config.toml
routed_scale = 14.7
balance_loss = 0.00673
init_std_up = 0.0283
optimizer = "adam_variant"
Below are experts of layer 6 (counted from 0) of a mixture-of-experts language model. Rows are named router (the router's row for the expert), up (a neuron's input weights, with its number) and show model dimensions 0-223. Each number is 500 + 40 x the weight over its row's rms, rounded and kept within 0 to 999. Numbers have three digits each.
Before each expert's rows: a language model's description of what the expert responds to; "gets" lists some tokens that make up at least twice as much of what it gets as of all text. This comes from a sample of Wikipedia text that the model never trained on. Tokens count by the router's weight.

# expert 9
What it handles: Film and music awards
gets: " the", " a", " an", " C", " sc", " Pl"
router:503551427495561462447534531500467477514428528447420577488489502469435471446495523463495493500507502393492474434553533516510482456516446505426507482501482528522509523481447574550545497499454467472513568525482488458463481535450453472502459518439457482488496462437519509516505536540442430581579469448503457516480531517517537559440516507507482503592552506509483479542423591574505498528520405521528430479520483536553520492537531429540470518466446539443587577504506532547431563545493520446488472507530497554460511466504416491547528538523534461479467517492464586495477455547466496472562521518538504481548464525480502533475504503545485544517496551468473537417473463503535486566532
up0:509511572478462507533461531531478536493491521430518481535491512537522514505488422510519460510534493511560488501529467594539421496497537443478489539526482558471532478464447517524503556464458455539593451540513550484531492572488474469435476545520542535536506453471441550506563581513506522486520523482436495525495483526463555550538489535469553486440523456594470485477541517429480487410518558547446573496503490500528463544504583501470481460505517516487424488468554453540397492424559467459479532462480451441526515468485452493543472537592466441504513555464481449497516511515555564517526528504516501503459494575414509501462444484474502501457466523514580440507439496481511594423489
up1:521563451494505450513544473507566521448579557503504512526502504486496508492440486528465494574488471526407415511581535564504533529540677478463513483479528449511446475437485498537492569486552429566469479498496492547586524492508507550428497481466445504544494436532463446540500477490543578522497463502532499541511545492564556521464457471490496494483524465545416504365502468530497513557471455463439505514490499531482502555499567450513480521497561479504502557513513561464507485444520457449599491459486443537448482524522524533432532470465530515556511503459504511496564501473532533494496518466498441428456534477473498504489537514422510510463478416486523487494490547502511477472501

# expert 28
What it handles: Personal name pieces
gets: "on", "b", ";", " |", "v", "c"
router:441510500474462492551484555551451445495506502535546477474428472515509412472461494456483532454546456506497478524531454489535574533470454460482480472544437501576535573469561510457523446455481497473453531464541484423527541498482405401466504454511526495488504509477514502546553520561545455545439504524467521467506532567430513525529550535507478424497442524474486461462464470496508571472452470425491434538420553455555487497440477549546523489521451517459481551514481480533502508553476565564452454515469407538499561537516502509528516504532501529503540533552495535482535451455546487528582491551525461528534469518446501447536461500584490503511539555527568408510503488428502483521569
up1:525455492503519483456558479464538497537559427506455542487447483499509508538468564514485536519464499458425462514502535487485437509522522478496456549559524517492485442515503542546518561480548374560442465538469500555518600482549516524512486534497489508529453457533538503501570474499594565473499467429508532541543498476562510424488529518499517541496492442536511463433509476560442551525486432506519478481537461527443528510484513505490495449464530498448508595569463534477451543445558396491579430517475502520448452525595584557479467469544509441525488421484535511503525507440463499480534516465474460433494501452529440546479519463435518493500496435461498494509483571508499432519522
up2:549510485518496446518461509485532540540488531525572482533504488553506551493525500458509470600535462514481501463416479466523432479461568439565529513456452486465517446526493546541463516493469551444477502496580486528543437544447503519490499607488532532474440561553466527594464540432440409500490586509467501536455496488469430506517488486495477510457542471527489475438548430450474507442579564488409503422580460466500458460519450451515473489579471480525501532509423480518533451539485439446501578471515454465524547555510541508501511508504480498481547494527520509514510494542540520539537479518500458508526477506510485627501508487521516458490465533471536520547509418501467520502415

# expert 43
What it handles: East Asian name syllables
gets: " m", "um", "am", " K", "ok", "ud"
router:490523498474493529514509545456633556423537544532594559437493509516483444491512478537528494520438453441420446428516481478510483471429480453469540502532486561554506424519469489442547432494558477522542487447458452585485404520477478526520510581508499488480481540436440454503475495513493494497522501538468495494522533508417526510481454453571444474576502595472575514497519489471511523538548553557518459538515521535504427451463463464506523452549536520517579514519492475477543526486512506447515505497515486508482516460513457518564551582507464471503498476506493538543507454526517477462517395513521488452518545546577530494518515483502501479550578467428571513471457497534446495461530
up1:558558475529532485429520469451555543495566517468481496478476512442540522518508484523480536517501435528451456455478525473513503524519543529447490534555436518460473413522435501577539562499493522549455549508503475550569547494499496476510481477504513520475457491530494514513501476508544559582561400499567451522538473476525446490459504503491539569487534455555435466446495511510486535546493462467472476522577490505468492593489509482517469529520532557487483518492497546394471543497523415454575467451455548542462465512491526464440519446467456527545618423477494504547504525452510555486478515443453474472456491491435458487536545473490542466390502441481464528561492537517524437572552
up2:588503530496516490488501490501545566511502513492576486492449487539503513564460546451481496530526463559485513543430473424485479471495532465585544517525454502493518473488503539494438454472575550456502487500502480540505388510471473553576533510490484481462436541599459496535531555480497421489517557498494509553452532488440366492440483426550474595438519490490501455502482453464501481481500498514478459440521484429510405498520499548520523527498511489559476484517467437526547427515498511509479530413510483440533437527492588519441521446483457486473629508521520512550515522525545511536527482544491525515506481512541517556486459484448499475484423584473529469543494486459545540503519

# expert 4
What it handles: Family nouns, name fragments
gets: "ar", "h", "z", "in", " family", "al"
router:506487571523444609529452560492507497493524508525500475441524502518514527461543557482475549451495524449480533521531495502449495488514485471518530574448484505539489457561469483576538431553441548446462490507457554480466529544498515492487477484491534458470508433499466486573509481531533465421500505551476515527503566514527548543460393503463505563467531467571486537552483545582446413502529562539459505496496502430479473496474556486551553481450534520472543480579429470540496499428551516546536484449507521455438518506487478483580522506485519576432472469488426442485509503482439455498516456451462521466518513404511462518499490571460452496511526554440445513433528483486519439431445
up1:548484457553564485485507494508465556474561503546445547509443534515544502524431531513522501544463497548492393458539527496548504545509533551423445427544544530507550464461469544583487532485529462578542491507509405546551573468519536560473548474532548489487468455458536513480500467467548597547604499476543543508552470494472483439551469516469508457529510467533478482456509436523491501538422455502482517513567501467493479561507528473492515506484454511542491530472460531458512533468537437427598540451496476535456455488524516488458531454486439498534541499472491543486494551446503490454477555449481431491464482572479473494451468437439494493463496485428441546544458552497483459533564
up2:501477504506496516513456526526523521461504499497585460489563452535532524523488551473456464589515481541445554495465531482495421489453509480550549542490462454483490437496494537446463459486448478507443492552522534509534436528529462525535551516529472523463542506485521447456505578461519430466483566549466508542460495527444397516477505462525461464515563513454484432467508453501460481530519512493455502477524490522488414405546491512535550461610459486483508535545466476540546425472459502524481555444513495473563450536504605540462446484503505460521541513506539450515592456526552506511528494546507583540497516553508472590484489474440543476444490597523424485505485418466567493483515

# expert 29
What it handles: Plural noun endings
gets: "s", "es", "ers", "ions", "ies", "ations"
router:536447442419461495386572554577503499512476517516485495530484497474462554533544505503524463546491543553580555520468456447466544527493524529481484542513500458454527574559462545458483458558506438540517494542500464474479496487505482427555463450522442480537496493463458565440508458533476523434480449512434489500548584521563509541533498482476504514465531473499482502538533456418535433571571558547459495422517447531508504515497461553433519538444547512477464515575455530483500512476478426456487540455481489508535467471463533462539551541526547517442551493474454404512487464520510537504464494450516512540457530492449444558385522532465472535511514517539447484539497488510570544526512
up1:564534445573527485523532518443541559451508516507540536514461595479521463522503591530459504560461488481432457475541510495528451525521576498428501498483495512461477449425467510545487531493543496549500471466492462556524549464554510562412470477528455442500433526548512455485559455467546561470538430435578486491498521458504476469503493490506575518514553503548480511454474553528453522548451483518470458521501519458450549550474532477578479459501450530514536585508478570419510485436501457437562541498524509496412503491525515592463502472513448463515523498542513499520468552471530483501510537545518388473501490542451432542506508511429467492411492455520439533547507500476498480503555
up2:546534485537520520504463525471460525538471533440572469470500496457530551487479534524491518544519463573481504512512500508404428452462515495563510572491457457447464436492502534508446417495509587498483521484558516547562416526468467557458493562510513535440487538552489523566467552422440468477514602543430423489387490515489493479534471440542478542508528522518529427488440488485474473465483515461510476457478519474544435448536507467506538489534467502501485483506456426513529451522528457541507506437483488462574479517526530516413435514498481529478557461553508497546514510556508499476537526496451561499587479575519558602505543482572541494487455561493489465524540467500540527516480

# expert 13
What it handles: Countries and nations
gets: " United", " States", "E", " US", "–", "i"
router:460487526501542488416480533472488563539453523498452533492481481510493467482540457587556498498540523515495476471479441480487502479418473461497474563523475524501526526571455485480473510538526452488529556554538417562505473472458497491542447520492520429455518457488506531455545502444398474556485502504549512451567501492519414572472544511557508432511486592448523493539472560404458469514530532534504442413536496448511518446434411506489495578483445519477447544462453504560609537562482521515461531481527481492534516498469463457571456537548460531471491513502443480433477462502447561493541432517565476507578483467528466457469490503546510513530472490530538520529528544484477506434478
up1:547451464528500476466534538474447461462560498535458517475531537495492497486492524510477483572471464502415453453563549510528528502533532477538507465539465495479514489460488552588546582495520479550446490554510488545496575516475458517435500508491443549511542481545476482488554405536531549508506435491536538592547511525553435440499525506479544554508495472605412458450480481529481540533471426488521510489507471519465484552509490485504485518499522506469519541516495586434499491489490374460602485501459509503438430499496597514477476402498475440516578434480500518494589513532483475496534545447508473513517491505503484502489508396472446491502458438484495528509517519574479456508570
up2:539523493519544473497510519566501527539456478497558415500376521497450564534496534462495527514476453523425553497461486499432435484529511496503545516517458485440529495514487554522462485517545554491529511503543445529535382494501560573489589528501547502441500554507446518549449502465465406534524555532511469535443528509473470497487480454564499489511527544484488450446503474497567460489529500455417493436506479498483462433584447545495540518546476454544468513481399462514490465536501459497485535459514510473529508511564592559452478460536554552434526523475491545569536505516482517570560519472463481550474536547518475503461494494524407478431482613476500462507509483487515535495499

# expert 25
What it handles: Mid-word fragments
gets: "ap", "if", "om", "ing", "ag", "ay"
router:470502551543519535535549526448459514533505570563461494411586439500502494508411525482569496525534547439517536536522486485446531491436509538500490540434518530539449503485518546539527464549464483529500564501537459478514459508512423466464417521491501441455520516467458443467457427482433556481448477566493536457536533556584469557473540542541479489563483502488530500437460514517547478489546498439562510508528494449533435541502466509530441518471439540445530571540515543523455547475499531529385459546493504521482476533582492452465521580443498536460451494525489493434482501450521497424482494426497483458554552507495500458540540503487498480493533527499503434531510553475428532457450
up0:517450546512457520563488484514432506505478533483515480482519546514538576513490449489462472487462430506541538499509537531503447451528547482446442524589510509445580537477487505475482518497469537516515427515596503454471559517509505483501466500524567608499530474540430480582554550490503517520611488499478457518514485521499575505478498528492458457451553541528373464440543543452497474412547486519493586568482524535544552513543551465489485449503530511501472478467575474523423428424486475512495436486536461465526523482484430506480486481556512412495544467491519476513512465489547561521507507500471525456389460495401506528443512450531513491492530495533518475488459517526475550514493
up1:558502501530554501486512530545483494449600503489497516536465504513454508509539523569525485560421446471472473468472520592502463489503508525473545519529467471522512467502475546518490596433517463579433493476528511582615509502461514569446475495448522538519538493502508545559534458532532588483479508479606488531493526473507516492489513528481501519453504464575423486443467468492504556519495505497489471469514518484459521548483500461505482460529529489502450541583475550465497528415513374478563479497450493513420492458569503515477474389561512441499560475498488535498572517480525446492491499448525427460497474552475507517559471461443519521444449410455512496577532486526472474492500

# expert 22
What it handles: Clause-ending commas
gets: ",", "),", " (", ";", "\",", ":"
router:524516541467441429519437538460459484482528561494473520472569512541431471459469465452526470490498460449536476491482453507533453543462452482457447599461468494469549517531526465452500505534443502549535530541503519528528483452482467515549430494563494546531536504459456498486505454436477491472480534427540474496537420462550492525557481591497551456505550540514444477558505562528527486514566565481483547433568489449489506537482493550448558521543506504468486462488481528462446434438510518548447469518559501567440503449510509547475411506518462533446527505450494482473468463472575520507479449453547495472388574440482495474487466456467541561437557493454481517541539546514533471553456
up1:552474472525510489449567507465519485495597493527466533480478519521535511520516529496473576551487450504489443380562509536526464563507516479456507487563507494419459454459441524617488578534532471525473488501403462533491568476522507524485554520504435489517502517602481503535520529520568514483526358467565535550541522504515474403480508505501529524513530402557468446445490477531450543573452421464509473505550507521518478507484473441509496502510502489498528562540501558439511535475535437522560482503501515520409420502519507480449473491459508474495538452500512492492516519486524455468508617556486483479458494499477500498499463498459432491470536426487493493537478522494462503535542
up2:552527483494487515495468543529495543524477471531587474533459538539507513470522576519482491522549495567428506476534543480480448484479507501530566543499410495530497450482451517512463460542477498488478515503522536525539428513496503575488527498448487485416473538568489462579491552433428492487468590562519539509482480537472415475481546463528493489469481461522504452469523426501463495518443477517434470474519463485492419405554532485557476519626443551495538530518502535509555445555506529472478503385464417461523479523507536456497480433506506452435600477463525493586536561566547480538508465450440534526514484536495497532518465522541459502460493524505487493580523460503516460523478

# expert 56
What it handles: Of and table numbers
gets: " of", " ", "A", "\n", " to", "C"
router:484542542516488443460531485455454561435432538597548498485565482456517465442551433509552580440541516513473496459539467526468480529470455496518495545502474505562436509518500429525538487555482432523491563482522477467486505495509413546507499535410455481441484480431509481435527457526457539560482453428542529482539476560533497513455488563508559445523480532464455541548504574540496510527487529463521485462501469447548473477449468443471500544428449567472547522489394504569450511514519505525540475507552438481457536487530500478529536542550459469508478548455451559499551459456450475505544504454479581552565478455548487492550472521552517570528574510491477475486494510467465479492527
up1:558481496544560519457543463435529527504587544506455558509510527514516549528532504527439525517513483473454441445523533464484536484528556499474490475530456498506503477472506478589515579483555459495521481506449472544589587513452486550457503527502467514592526507533509549519493450502541509522521480488465500600550517509548447480514510495455483560461488428602510503441507476552449554524416477569503488485551509506421533488480538462507443450481558504491490532494469546474501518458558398475586454467498503530435492511428571547453478402539491504506566427486538459476514529481504557489514471405550471458499505514437462409481473486471492451445498453489505547505491516483512464530512
up2:513515507586524516511464503508557551481490512515567435485447454544528561558540566529494475547507418568409558510523535469500430480478574457581479582517436507480540480460492534472454451485486510540488514523476460571530426549494507471486519575499550504462481496470470483532523531408449461464520543554453569560428485465509414520563480477518501482505474531493497485445505453500460511444492483497432471481546501439452407484487449557517508510601487494539498514501457524511516492531477488454491514448486495469526492548529479523478509468504541503500587424496545474579548448585506501527543525445446498516515474585492515578533505562512502473486471515485496476515495380497497460498483

# expert 19
What it handles: Article opening function words
gets: " the", " of", " was", " on", "The", " The"
router:531475504575575440465501445428530473519503463507493513498550427517462428480472456510569515500554486473405585472535584557500471444470490432510521510515525479560519449501417510539564512569492462577417559487491475514415531500516454482537436537520466502454510492419512528487565515527463544583499480484487495531487465564487514481463556546455511470531491495510481428545471525500475448518515550531488417484504497483462504575499502483486490562475493486502585536450529439487435563460525510473546550522547465483478465507484410509479541517480489440497452537480515556496507479563475520524587445458552443462553498525495465471513514519508452574560471508480481503488512538525497517599542
up1:562522444543566520473535500450561502501501500458449506549476566495481495479503534497470497528428436496468447446533507468541453531547500513506536487576448556479531513482468584605539585449485501543545470519462510456544517510543535517462498489449539484509484517569503436519501408491532586504578437524545514525530533510572415442500478477509523444466537446574446508410486433507468472554487506501476490480534512519478508522474516484568480491542495451464449526492488548469528525499471394469540452488510513538442527471592516543408494473526529446505548432490540503526463533431510541527518510455540466487533516538463550453480568561458502474462508463494472484487513539519455486531597
up2:526536527527513543433505530519515524499432522462553449499485492537491523552507540501481508538496454512433489499458490471443448523512539463608532552512367416513550503480556558477511471505540504520494495539520478562577406481475500570519553606458561494447481505576457499551504489456460402517496542563453512517499529461454454535486443440522514526429495489498441501476491416532533472474530498490456473517523490513474399473527509527498524532534497491577485535508450481509480420531525480474524524474477514471518453480512526476479516469529504542455525433508441528502530494496493554570545456434449513483508510452492537613524517586516464480471505551544512517552467440410482474515532

# expert 15
What it handles: Sports competition words
gets: "|", "-", " fl", " compet", "inals", " p"
router:457499522452485495535510477498551512542509525529512530462485424522542436496440495459473565507500480577494565500593525480506467530510560468467484428495533498489474589416462499435532452534531491425432462498462465527482563520502473519470481465490527573530499436457480566433505531580569533531533529531542442461420499493474611468447552498530446528512490594481507469425491471458480522513561448451462440487543463516510549537468526496474482492494572472480578500418454460473536504527520519485543467478511525533470502543466502537574542503481498534516425539472550486586525447529490526428475451466537532467484479443504538542490478512505473560451539534516540525467530453444463541454511
up1:523517495512590517417548472446521456490533434483453554532508610530452512494472519525504523519477520497513407475541478544520475534597570501423495488523478568491461468428472524576552640537501518527482468542499504430519566509519517485491499470474495506512426461588493500510499475476547560459544425439594522503533447435522427454453500528461523558510479450533408474434476477545495506545474473496486524483553490548479489508500495539578512514511531489554468503543502551470484549499540462502537499500505538531466454464527557546452460517500476476511545485475440466511547525436558520463437548436498433452449458520477527568498542499458459477481465489487491478512480525485487484553539
up2:530527480535445477466458523575489477541488522529547480475433421577519505506490598523443530538537470500491546489463482466453484484481533489542547585510449468522508409543515505575483511535469579474515530512573459551504421489478495542481535510508510462530530537522516447507520546458461427480520531526440488583452492441460503521488415430541471576496545528456489474469497467531512475490528521490401497452548469440479474430517484515568513562504446515489512493484375516551559502478475486505450569463520506468510495524508460514482552490512505545503576452530525503524572479566453438525564525552420518521505540546502489535510490538496481459491452538494483456514491374456536461495488

# expert 52
What it handles: Infobox field values
gets: " ", "|", "1", "ial", " m", " |\n"
router:439490467476500584475487490429494469523500414491396525544520444551577468428564495455505518473558571472473514437555544552500533500556508484504438500570478449479471496496439428516582483517544406517532473508474533497590498472463523495508542428529552550544475542535477448449496533515551568493489484487496532464480424474533582490507539512482464498527487450479492464479496476484511556501468507569498503477498488492532508529539517449533483430472512494480534537482539450548537509542548541526460531518523459558465444470450458428523496508534459508511468466465488565574493443591550532468539537512460524528557576410480443572448495515496462540531432483491482509471495466483561543467497
up1:543456442537511500453526473485573510438548513483408515545469513475495465486504527482473525561448454505439423415522514512499525513478569558510468498498486490473512463505483564569494587515524489539506532484511460513548555478526473490524500509450547521463515523527487499535543478500557580510536426468541536544528510532542462489483527502413549465461527441551422526412547501505521513589434478489538453432541481456477549528485521533555493558525562463488474533508491570459476563496537414464601467478466510544446450547525517545427531495570486487448532401507469522496533481490496502544510498447514475477479442534413460498501506470441525526427533478473459454533465514471478446578519
up2:518510471470475519497494488519605599539511500497528475494487500494497518544498557477512456571537452550476520436489514430461418512504474451612548555532389490500559487522521517477475506486438520493492507494535443500547429471452538542489508547501574466481490507550512501572441525472491414483472541481502488542512462475457461529458514501530432525523527523480501446421508430477486482425507513446446461444508480454504471459528452523583573504576454429539466521522457443527547483522509459480456548433462451462508525520581500501484521538517478543453482479547513474554497497552555521502598518476445474500536509593489523548531507556565455493478513555461507451531519414505534526518480

# expert 33
What it handles: Name list separators
gets: " and", "-", " |", " by", ",", " with"
router:580488549500423432600483515472444545429476545494503515462521545485456509470559496508501502502500496514514479445534541482437512497441513497550510531503403460527454476528549485491517470528457581536501542487551502477507474521485504542556507585432532522502490507495518490572498481543545427541550482510534461476458553467468471475496462508484471497541465496571528499531411589560532468510515462461452509492456506489472536551497533412481476440502420543471554456475425489479446526469417549515502484481434525454494547501463510511527522478498505523521519506493445555455559571473502417489467531461509436484533462442439509503568428423532524489511588491473478494423574482475516458577469
up0:515527491451449500558515563565481416515537524516575500483508498493522484517437465525530471555494426530526543559530454526515474469486495469468489507566476478533554548559489503463499503480504506498464448445552470483486540507517456503497473459458521553514527456541470556520502581549455481540552576526493453496469518559508521490518529591489511521433502570514529445501525514466494481430466484524491492531533474531522485473515510507458477495489609530443447475421591416525408533464519522522502507456485465444607469507540475500532476520502476456516554562494469433483517534455556520431454625501514528434513467554420408505440485452508519509509519468460541448530467517479463580472462
up1:543483476528544517462570520470538517510499462497456518464420506526539544528452524551481466543506457528462425444524504545454486528507534549493523514476517509473539443422419491561503553479558440506479460488460484589513573577479511544429469514473464544517494532512439504532549529524542527505541432494547526474525529503536511448466504539496489564450510459564477513487498450527486517549454456435506441480529498502468495552507538475570488453524566537482475600593469524487475539526537445486516459491561504549433393513624551542472488412530483497522564422483511502488499529496526457500468590525495491439501484470549523539503508469451515533413498459489469495486430507471468464513553

# expert 51
What it handles: Religious and historical nouns
gets: " the", " of", " The", " B", " his", "ian"
router:510477483585539483495500545506408520593402528551505537478519491456497539551543523481494521448502475507508543462459613487528433512478462460551548460393464512545486522526515526494506544524496531525554545474570475531423456480510460525469488494511537456457567453488488447488423484484441469537488477448455530471489576490509543514459449510450460412560479513455509477554464532527496431501452521464500515512513546456573451517519451434461498497474503556560433518495513462502542453558457517536460530537512588485549511452477481433519441444498453517474500540550449490491487498480441477587533437536535477519532499584501515480580479528602516494517514501498521468465513467521495475563506
up1:532451499513553505508514504493510500494588532524487514487483545512568519537473505527465514548528492488435421501491506591539491587524552523448526487530464534466542358464450536557524524495573485549508486484497507581553559507477484510429467480496482507525468537516502522517532435510563578480524435462529511612500482477509458456505505540462536526489468517504437427461490507519476544534457439480511486502586498510480556527505516484500517416531447465511466531483451509385461477483473379489574421507471501521439473482508604527428503414522463487530572524500510483504535528509523534476509486521555469465488521563459508535493458464503458498447437465494500514533471488517540442542545
up2:577518491465503484558452505520514537510518522485560394520476479515495529520491587493476521540476462570492581459449506485439460521475580492564540575481426471503490494529567527520500482482504550566502510461516480516542407511467508489514519527530528462487531480547506460480471540412516445470426530569479459528535519486471440524500507412530464506448509483497483447476516440493528509457506548473468479475508521483499423475539450508567529459568481498537470450507419554502552448523497464442483624436463512472539502543562580498441528442489537579493570459505526443503510467551533531447475440461481516519498531572521492569504524556537456423453511518504491464504485425478522521481465

# expert 12
What it handles: Word-final pieces, line ends
gets: "\n", "o", "\n\n", "==", "a", "201"
router:459498542549491504463469533492539454524466541466429544516447515561485421474514445535567492447549537531450484457521468556510510442469442430496526515462443531513500542507457510530517446544548432521490549430514515450467494469484461528521522551464477444531499416491528479518489492539510467487422431515512539447566503511532442432458511514478467445564549458453495514505512526529521471479471447519502487534570505409513491444459500488490541525560481547488502563532469546544515542576475530497495543540564532576458485463517415475521505521559476524467427494452508552530518419514442545460482478493570563562505411514526561480526510505528501520528543558470446469520508417406499477481572
up1:588467424509503484469551501440580521520574511480499534481471468474526513517492516505450510529503460479474440438522504520530489499576531531420519501532480541517526422530466561622528571477534499537469465550457448520549543496498513573499523492471483481497472477604508504578511503488564566511564468525583507480507517508575425497429467498486509503464517433579414473484491475569485488515478475498499492491541515491470493511508525451531500499471501485467489567581522586417512513461512419468529461514485538515455472513540562523456544492458468457506539412475455523465478526502464523477511521480523436467492490493455408508547473474396442455443514471497509478514465497476561490573550
up2:517558524481565484512441531520499557563483470481551470468429472523543516522547554466496498536560522499461560469443538484498405474476521407549557495506422531492586459521468516523488448472487534436526527517497473532514403539470503509501566554503552491537520482565526466541440547429463444501474547503508513560424513497475451536444486480547529505543503542523476479490503464505466463457532511513473488416538489483512441463486445462522526451617446478461488511492437472535530471533514495426476520402501484469479557543496539455538496447457514514461533464540538498542549523574594510481547487459388569491538481547518455579547483486495511457469465488528474517488491430471509496469509

# expert 38
What it handles: Sentence-ending punctuation
gets: ".", ",", ")", "),", ").", "\"."
router:582514482466462419494509429479536501482470510471446564424576492555433449503464461485446479506477500491487549493492545437547403562499460507415494544468458515512504544522566483541571479535460483509529538457533564542538493468465507527563509523520503459549512504476469503497518458470509507505472489472483483458458466431423471528545478526484519454470446531539419434547508533551497537532558489437513514470499517457520474500429489485466560522570446441465520484529482570546448439465530466573422494579528486537478523461471494557537416470485480485473516491462536509490486528490567546531493460451570458460447560505452574557505482441509496540455537549475487586475562522514513480514445
up1:522483420501515508536571487500521518488571525513482545485457520485524476580538533544483537549511474511457401453471515532506526553547550483469524523531466491517549472448483497542484591452577489547464468472492512551530565511598480478469435448523511575526464475471513510481556491510532538537467410489556575584502511439554466529520444549454520532466492499554447431411516453476468503511511419529552465509525598508511474516489513481515501470496521441529516558481499522460448515472524385498567488501441555506480466474517579494491527518540530454527541467466498502468524505487485477465595496478514438468524473580463448466538470468471472456477525505465415520530468525493504467601508
up2:535496480512556528528433528499554557570486537565589486489434449493518497527468545463461478545540498514489539484524483478501445482434511449576521550498384532509462488502494538530470447460490500499492495462488475494518412527461468511449530524489547510474457551510578495538541517493444430535505566550481454584445488454461454502485451480476490545520522495514545446417488472516525481402525482522415467520536559469481420459527513508526516533553505443527427493465457466508521486546512474497525528437499499497550520509565516440408527475513494499540615461529526554582602481577526491527546528501466541487518460567489485501537519586533477445441523502460495509506526448482463501517497

# expert 3
What it handles: Sports career prepositions
gets: " in", " on", " by", " at", " with", " from"
router:475474535557490441560493462503558527451538524543586486504533486455447451404526466486520561498474492488462505503575540481449577519567529545483508448556513462561479541481493506404503495498491525515464486545527524537543506533546476530474564546502480517525474524468463486511577475544578501539555448537530427491448489569512594461548491509473450481529443520485524541513493503500482457509511478485504507558526438436492495494507614434463467484446472520468561478453466507510527582403489518545497470477500463464461470514476461493497561492470454474566513486541576480587464468537549477533476521472490459495433486439545480441478452437450543496472573554453471433454502555459475490534510
up1:566466433513534506466549504450543500498559521570468547451476490507519511510473567486472492560457432537446460440546513453528537546450505539450529514474454594485467445508477553629530558542553521523502476482441504529506539525512477544460466477496503467474472484546477509546526508548543531494523431498554504516530544531491450481518476486497503557437506459539478500428490424539447515533513432514501440465555484525466586539496501453510528491527554520519503559577457529431482524492557397490605490462493529559453476501559582529414500462523499480474526444505487533493520521467492499509518538512524483405472525505447503457505556565517483395444466456477533486505474498522473442524545
up2:517514454543463492494465540583536563528462476524559445484451488572530577514501546521477476552535458549453487484447494498493458511476573433551530522510477458460524494546471540537394422488506521478481495483560479551562495469475466502517531551458523520479484517557476470481523546394447456468513553523422482524440535505509424557549476400445495466456527549466534469418525461562486546409475503532442466478541480460531476477486401517533498513596496485519491564499486519473488457543543456484439565421482519480524486556521536488493516498541504537476531504568495468554575514543529477521508521488495542480512429498519537638468492507478475501483467528481497464526474446506498511496509

# expert 34
What it handles: Sports team statistics
gets: " /", " M", "R", " Team", " R", "P"
router:395490471538478563527479484513531542494534519497439516495466466514464488434511510486496534513548465600524483568546476566518543484531550523528482469487555525464505586450443469442481407424517457445451490530462484502555514547523536519467479481552451523467470499452467566497485555508511532555544501518521523461461404577465591476527522521539451504458482466489482506504464517524538562484477506541546543488472526468482573497495465456459481425522548476499528450484531511478554488499453604467523491475472459493453510461467464416559560550483533523550558505463495530572548424527515513487434441427576506527517513384582485475479519521470473548493491483486505483470496531467547460469506
up1:549510501504592554475568500510517453476589531492442482492478482515524480500484575519517539532454452535507428450542518499528505551519555474438475466519497521451475432451472489583578552551580497581457505531464509525557612480486447558488481482519434524535448488543463535515509452507555542499492456508484542545474501476522420497415475500463562537477521431541451498488508480500499486568445435467470454521575506522495486576491510496515450513442513553522518522487488534424523531497524409496531416471515487510491441499551566519475501453531520439526558430453498517493499565489491554428483479508513523421469485533454470497509550489464457498408443498472469518574476503499508519554532
up2:490516489493576546441495480551545447484528535483530482470486442510550595580472569476471452526578426545468552488476435479500423516491533420556526543550500497476489502468560520519493488501479522510471500480515444533528454536435472572522518544471500538498509527509523496474482539484428448450487572494473486527472490461465432503564460403477476529503536590497484501504512458479485419473526559448409489452525541513475426440502443551546549556533461487489487516566445507537556483522533490495513448420502490524556451500476508478446436561537551517518558490491525545575491517602497452481595471493475518461501464510490519563504554536501477518476449540506448489506508408488492520496461